python train.py --num_hidden_layers=12 --hidden_size=320 --n_experts=32 --experts_per_token=2 --d_expert=80 --d_shared_expert=0 --hidden_act="swiglu" --moe_layers=[0, 1, 2, 3, 4, 5, 6, 7, 8, 9, 10, 11] --router_score="softmax" --normalize_top_k=false --routed_scale=6.29 --balance_loss=0.00206 --balance_bias=false --router_noise=0.3 --router_bias=true --init_std_router=0.0105 --lr_router=0.000849 --vocab_size=21543 --norm="rmsnorm" --norm_eps=1e-07 --tie_word_embeddings="early" --optimizer="adamw" --learning_rate=0.00153 --beta1=0.9 --beta2=0.95 --batch_tokens=65536 --max_seq_len=1024 --train_tokens=277500000 --max_steps=4235 --dataset="wikipedia_en"
Below are experts of layer 7 (counted from 0) of a mixture-of-experts language model. Rows are named router (the router's row for the expert), gate (a neuron's input weights, with its number), up (a neuron's input weights, with its number), down (a neuron's output weights, with its number) and show model dimensions 128-191. Each number is 128 + 24 x the weight over its row's rms, rounded and kept within 0 to 255. Numbers have three digits each.
After each expert's rows: "comes before" lists some tokens at least twice as common just after its tokens as in all text. This comes from a sample of Wikipedia text that the model never trained on. Tokens count by the router's weight.

# expert 13
router:111153114130132107102127166114129180166161147148117140116097120153128102103119140077156160117176126140078162138144126109122155117150151120122187088169155161117134147089155116131119137146135124
gate0:150152144165108150109103137136169101097089108133162141149147122103120077133132142157158099136075105164114123083139150117137104145088124092109113123095121094104153137165113111129097146119105144
up0:078088122103129139131123101140118120175159106112120152115120169149144108107162063098118184141133112116120174140117134126129113102112175108112119175045120103142159096145110147114139100139117102
down0:109124120170138131156158134178108174081145131126097130123131158118063154141074106112135128157104134114103109103118129117113133113126104137143119094131132118172120107148136164086167124096115112
gate1:131103119129178130139125143111151148159096127128094137135103067159155126119133112134108075101100131138146107162144148151150107138142110131134133077157104117152137142143151160123150105167120077
up1:123154159164088115103183142060096142140101122124123192083143173113100119107080090141111156127152125153110137142113126129108103115107132148155177144065099161098105132072154150145145140152098139
down1:106117137125157124082168117090111148110137134117130109117162149108155128164175132155127132149141114093094143155182105139132114133144087159133111125126161120130127100128075172130119151148159102
gate2:126131145097095123117082151119111164104143118184125158177127162151160139098139152144125087157129104168165147108150112146102158135130166115151141112133092149119113163164119163111171118134136126
up2:109169147131099145160147109139105145089133147126142140096130120117151157136163136142119092087141148123102170098154127151092138120128077119170173090124142153084104187125127159108142131120157125
down2:098086131138119104155100127135103149163116158153108146124109132126117146091111130123110148170094128108109100170146130102164138074146120131108138072112064117135088118155101130134162140143095077
gate3:153084125127128101104142158162146134124124091132151098130166122076115164101117139137130092108123108128142138110118119124117167096124153112124121140123119088110154145122146187142134142118141146
up3:126142096146145131124123082127166123113096144144190160140137165154092136133136124124117157168116126110137143136099130141137156113141138154189113127137138135150108132117119108135121135115078116
down3:157116155140111174113108106123104132115101104135110111089158136175137131083094116113124118106155137124163175085108114137095092130122115101146155173125134150124130144150169144095111121159128126
comes before: " ", "–", ")", ")\n", "6", "1"

# expert 26
router:097167142154160148108124135167158134108164172134123112102147141158104104159137095094163106101095140092128099136089122145100099160115164136179115133164155099101170174110157151172154143117157118
gate0:110103175168109144094100141157152124145106090175112130153115140168110166116064133120130123173148146114158129107100153085148104136092129119128128138157124162086129177097104125121160146111160169
up0:145153117141153119110129145124135114136148128119142142138115149126145157190137131107120110168159151121114100110110093145103121114093139125129164120143100168101133125136107123180132132121114129
down0:130129167132107121149123095131109173119124124079137155147103104111117135113133122136141092127142126148089123126128161116145111124129122114132143149131108098143091123125109094071096117117126111
gate1:123100127136122079157158099122108123156102101064124091110103110133092166152118127132152114115113118149103107127092108097117102099110185124140114089153112136140106160130117134104137166146132121
up1:131136104168159133098193138119122135136132102143092112120170139093130118114090106123141090127142122165145121156082133135151169092145158124120118081158133105146105167115085147077104103133139139
down1:125166113123131118138120155110124132142168139147153140154133101139139144123124069148162116149105133114154117116137132162104166122118119146165173123157159143110126121165138096126128125139072148
gate2:134139138108119105115102091117153124114098131112174202150164160131121127115126124143113145122121091151114131172109153111143147120123130125128097143163162140092108126138150120164114146139125124
up2:135161118133106144154142156149122125109134109179168145116131109136120123086141133127165107150144096127126106129134088090114130159147134121121129124140075091119124118154091154106126123109151118
down2:110088138154108137123145113115172122145108179132137133154119114167127093125158128123079118119160123111110094125119117101135127079133123145154140103076134123123126125181133155095166158111122173
gate3:109158137117119143111157114110122103142136154088148133161086115154111077138085085127083081146131149158138112090143169143097097150140119122163154129159132111141110091131096124082143117106109116
up3:124133132082111149127110126154156142127135123102117153102165113144084133133122176139103100101141145132102118162118115133155124099121152117129123082140117093114125089158170125082161156180128146
down3:154110149133090115176158143156117129122127118125136089155134143160142142093158100153113103121139136120118165141174096096191131101145143091108098179091114117119140157121082142093123116133100108
comes before: " ", "201", "200", " the", "202", "199"

# expert 7
router:167110105113124107153142155165151131136144140137126121127185118171123109122130129098103105147117101153118130146108102131132092122121147111137113157136118153127116137169133178132125161159145116
gate0:154114141121147167122111131132150145128148131148089116140135136119123113108169103110107163119108167130113121116127137092119179124124137141132155128126111086113114118140153119136123111115136178
up0:077111105136078113154145099132157143135172154129057123127163123158167071151173118102098145130159139092109107136117102153112086095091149151138127167112114104113068136135124115103161141099123141
down0:107147127170121125120092118133121106156153097140100131175125096179119118139133117159102139157105125114111105109144090108118100124115161156153084138090110118136124138153172079112113128132139118
gate1:149129110120104073161119115090137118167139129116148116096119149084152121108131107092138179117106150132153151133181114146106128142121136120144103136094149086152083100129109108107121127128104103
up1:186096129127072129180116109172144117130134110134150174096117129124122102091092109124080111102100144112148108140129126151130136117156161155081082099113172141111114160149133115142130139134122112
down1:120133157137129155135108151144076117132099141120117121169114106119138129117156155097132124153151125102114132143140124123089145128131133120101167105109165122143121166166115121144142117125099127
gate2:104131139135163087116095108153154079111133093109150166078109148086133116114145105108096149134117164147157110157103149151076143114094133139115134114152130090090064148145132111137121102147127147
up2:121110132094108124140165100098100146129142076113130104120119129090175114126119148155083139136080105145174144137131084112122131122132116119120170119103119150172132146152113136094159105157165110
down2:148125131084102106085141151147130156127135188122162172124145134147135122109113100157154110142119114149135089108101171133123105131175111134124148115136167173113098116136141136148149127097149154
gate3:163170118140085132122125079122101106130104115140116104158121150114121131137166120138156092152141149125094156142100115105120122139125112093111134127151130141108136168144138117103154074153121152
up3:153152141152109139131130112082107102121128117104124123137114130118087121142150208117117126084157134134120174147171152110167122136116118139112165122123098125146154112109071099151120145121124174
down3:115119109117142113130125107094175125149127132111097101090117144108135142117135113123174157142133111098133120097142098103091128158111126085128150118123091117104117120091140138107127097135067190
comes before: " the", " a", " his", " their", " its", " her"

# expert 12
router:153101103130124153144121132141097081155130146167135105110131131133109129131132146108114081105130160120111155143074130123147158167114122129107123123137148104128121107163117118118129145127173121
gate0:141125125109139116170111124150109113185119100104111113123166120128099168117123106132143106121138120146133134131128160133133089116122110119144110119159115129156162155150147121144124134161124146
up0:139146125114156148148114137156163148190127114138132148167132128110088130137121129140131096131128121128147143121139148124097140164089112167173158142132152108149143140155124126099150121113144152
down0:117125132108153097102120122114099126166170131080116149130145118099114163148124160177144130111153145118093134133124114090134157102126139073140114147105096126060153155110129145153129094119110154
gate1:109132116138184106113078105168108123128114089113101134119132126123123180127119114105129119155155072162137097087142130105152094168132126133140090111117129105103133152136133122147157127121143126
up1:108108117133107169124130149139147128156129114074144123125140093161119169123112108111136123122177120107150132128082148122119098093133146142123178139137147096114183129114160108184120103071123172
down1:123122133150148147139091149113144134138131127115152176171088097157116133148105160125112140145104113154156176114077106152114127161132166095134139153129111118150103152120143134136166137102135147
gate2:117118154115083088111078099109121193190112141140093165188105115136118136070136137110149077124109106103139084098153115131125091113122134159130123147129150167126147067125148142102108108164090125
up2:151102135142132089111123103129144147100132167137125122116139161140103129172100192123191109083093119138162134144091103156147101129120116114113115087099141113155133109121164190081142171099131159
down2:113122123118111085125124121131092076106130130123167169153150094126141083114136121181158136143145148138146155135113159143160136115118132143099096146131150117132142086073140132113131120142154158
gate3:148143155142125143148126143132092147141134144060145144157105130118080126142085163126097094095142087116155115129137146142118113095132092094167122095113081126121082130147133116123136071141128191
up3:093164171170108093129145158095096097154131098140096149104078139133107117158100120132089127113126104116153138156101163123129168087125118134120119097097130105098128108139174102154149136127124116
down3:135127129140099150112161107090116105127116127145118134126131166103158124115135147114138167140100179108133183115153151116121097088125172107137087085100128154146149097145129129137106141140153080
comes before: ".", "%", "–", "th", " km", "000"

# expert 1
router:102123141135137165148171074115122168123154097145111110105101125155096169152171127146145119126133128095078126077130102121145151157161160159127136160127113176128108169172114111128139110084126152
gate0:086160119137118126076123148202099110173148107132158110140086094115142108138163097139123168117131131149155122099144102134136123142115074143137144105138142140102096110154136129124123116141100111
up0:129103138122155103101162141138116141132142102149118138182089161125098164114133104160137140104114134145120116067134089111134145139117138145106126131127157112114103137195100127131119165089116111
down0:101185065106130131165134107187155104117164136114165134119140151137173145152149168148114148088160101124114102110153121129132158139171133059117101139101128135149106116138144125099127150136194070
gate1:137138157102104084143167121129120143101132111100173111122131105118131108123070169149119113126123141158159132117159135103159130156124138180138150119131106105139154117103118096167157116117125134
up1:166101104173163164132129162100164103123123127106133157117104158149126132161151139160113108168093127131106149133130144134113093181079140132119113104127122122101139129131113124111096152106118137
down1:149118168142129130148179131139143120130109116124134123120136089095176136119141135131114121141188144122151147121153179124103158104109134095122132149130131139097137146163112123124091135094156143
gate2:132069128097133147190154149130144116148088135119152137124130118175111141141140119092138110106175131158116167167097125121152129161120110129157128108154133122166124101138117116169126092135071110
up2:121175144156120140136110131144124139114133125107134101124122101097159121085139135176131131158132174120164122123152129128136156111146163107141153154126113116133142108067130147119155148144165127
down2:087154146138108140150131138110112134171132121128134102172123121180070129127172124157146139165104164134123103113140073189127130142122117106158123137106146115118126158132091117145164104145139129
gate3:119129094098153147105111142126138120121124191142141093096126103112107147161104105188175113120203089131110115148157146106113120167151155105128088138116116145128119120114106111133141127136144085
up3:113082087096155127085110129090158110122129159134164125157095106106099144129098143129163101125098096130156137134136141180138100162089115152121060094103124129094070128117124142124139133076143173
down3:152118200122121121139123106127090148121089175122113111137119158127113117137156131155118110115126154116079110105112180122108117157154138155118098150125115132093123145093148133119102153120131154
comes before: " the", " was", " he", " be", " is", " it"

# expert 28
router:134125088094113126136098137174129134147141124138108160112121134123133102107135156093112152181078112153180179124132110147124140131123121093148142169123155098088144102114160171109151089107146196
gate0:131140118081106144148148144127132107128154184136156111095095114182109143157107069120100104146089118090135106091096134104156158151159124107135163112133126136147130125114112114150107089129126107
up0:147154131129076125077133135145118158129177183112084156106124103125086108158147082101114134151141131156108155080114175127121137123139137116131103134133181093123117108118128116123125172129091106
down0:105096126188121134113076139150132134162118164106155118091128129143135112108130149105130174113124182149149141133137133111153137092171108151155160163081128158102151135111125142130131138099097079
gate1:121131106137133144111138163160129110133113088120125133119123119113130102096108135168119089116159101129142158206148141140134154134155093150142092133151173201129127120123157143149083164142119093
up1:131103124171094134126157130114109127142121117109087165141112139137140125123094068135156148176124095106115092102136139100153113079125079150174094120204121130119165112142166133118101128115144165
down1:124112109111124138108092141138135141130152102118147182129117150103115095122150092158084129120089132141141134114116124141140151134175142151154085101121115101120121084102100125141072124164110146
gate2:125106173153132132115094115141107068130121160128122061132095181146125112108115137119132119119120099116148128093131164115066127127117113140144147111132130184137144166123173151136155164138133113
up2:149110121130148109109118132131168170121095161113150156084116146129086164154123140107152097158127123081156158133140138125128127165141083120127034100137179110113117139142129115093086116123182128
down2:125144146090106105142083162112124112104171156088155160148124118135113145101119111123147173153121138117130123171147075155123152139120108107122137162174091104092107142108123171150123092115116115
gate3:113114144165077071137139123142161132116160132159130136170152110114146104102120119126143123128152115094155130112125130138142100135079137129135147101098118160107141144123139148129135121138158109
up3:135149129118143139111143112139146146107116096091106168161153169116154151140127137147130103111146115157163109131118102111148121164114136144087152134097148060124133145138152093159145145102183135
down3:110127092176124103131147111107089119132151115134133141092129143099162164108102143168107065150121094118118119104128101138099168154149138123143150110125128161105116152092150183175115091119146093
comes before: " to", " by", " in", " the", " as", " on"

# expert 27
router:126129122153123130114140128125115132092135156119109158142151132128145123095139145147142079113165162076119136131149107135169137139188120075121117156119120090152155176111161104106159077112057165
gate0:160139132140172147109176128144118103094131120142139150081120096118143140108111118132144106175064146098161172110173141143146114123141118119134132158134149105143119140112113102100169156120078126
up0:129131121193124150105125098123162115129146114144148133114108082135144082142126094152145118169106159120122189164131123167097134150113098119155138161107111125132115130136092142099120121090098144
down0:123157111109160142083196161131113133131158157156141085112139103075149101126100138134132136153081161071114141156163093134135134162115129116152108133122128165125130113098101106112145183160162127
gate1:128160159116126155119130132128129123146136130158166191120136091149154092146139135118123107100100095180125164150094104162112145144120133138163158166145155111126096107136136145119153108131084125
up1:125158113134122138145137114086139114162156103083152096102112163133132132115084162149153114088131106095107125140099113114144141086114085102119105151139108137138131117190150143158133144136123143
down1:087170131127171111146145094106108129163142148100167145142103123100130162121119130150144136109128140106126093108100114120163144080182119108140141125121127156106179161122095157125161127175117092
gate2:108129137129152163127145156132130119155144115143119150121103157133155132119135147134100142166147109121140138120101148148085157127148125112145174136146127148132092129137108129179101074123117140
up2:153107104068119112144123155172165138139087115097128170150157110115120192152134128087098123072141119144123140145101129130119128100122159133148111113117101136107161150097119156091113114112144124
down2:121140113134137165134169112130147126139135144117175131142172155116095143108148147080123123165149106117123111080153125143149144119127150172103110133162155149048111184134109110120096180151148100
gate3:138123143158084145079096159115155171117131085103133145189153135117167101105131158110093135126086092111112143160135118172139125174107106101150161126127122106118125114136148116118165150094173121
up3:124093119096149070185135103107090110149145122105126147123071133168157132157154107169154126124127126169074095088103157066116104094175098133111135127149195148136167110118178126179113146106117112
down3:125186098120134137146162092137118185131120090126099119131119160161155146132126117149116109073138149139150091161093177117113107155120074102097164108109104108123172158137143106099116151148111157
comes before: " ", " |", " |\n", "0", "8", "9"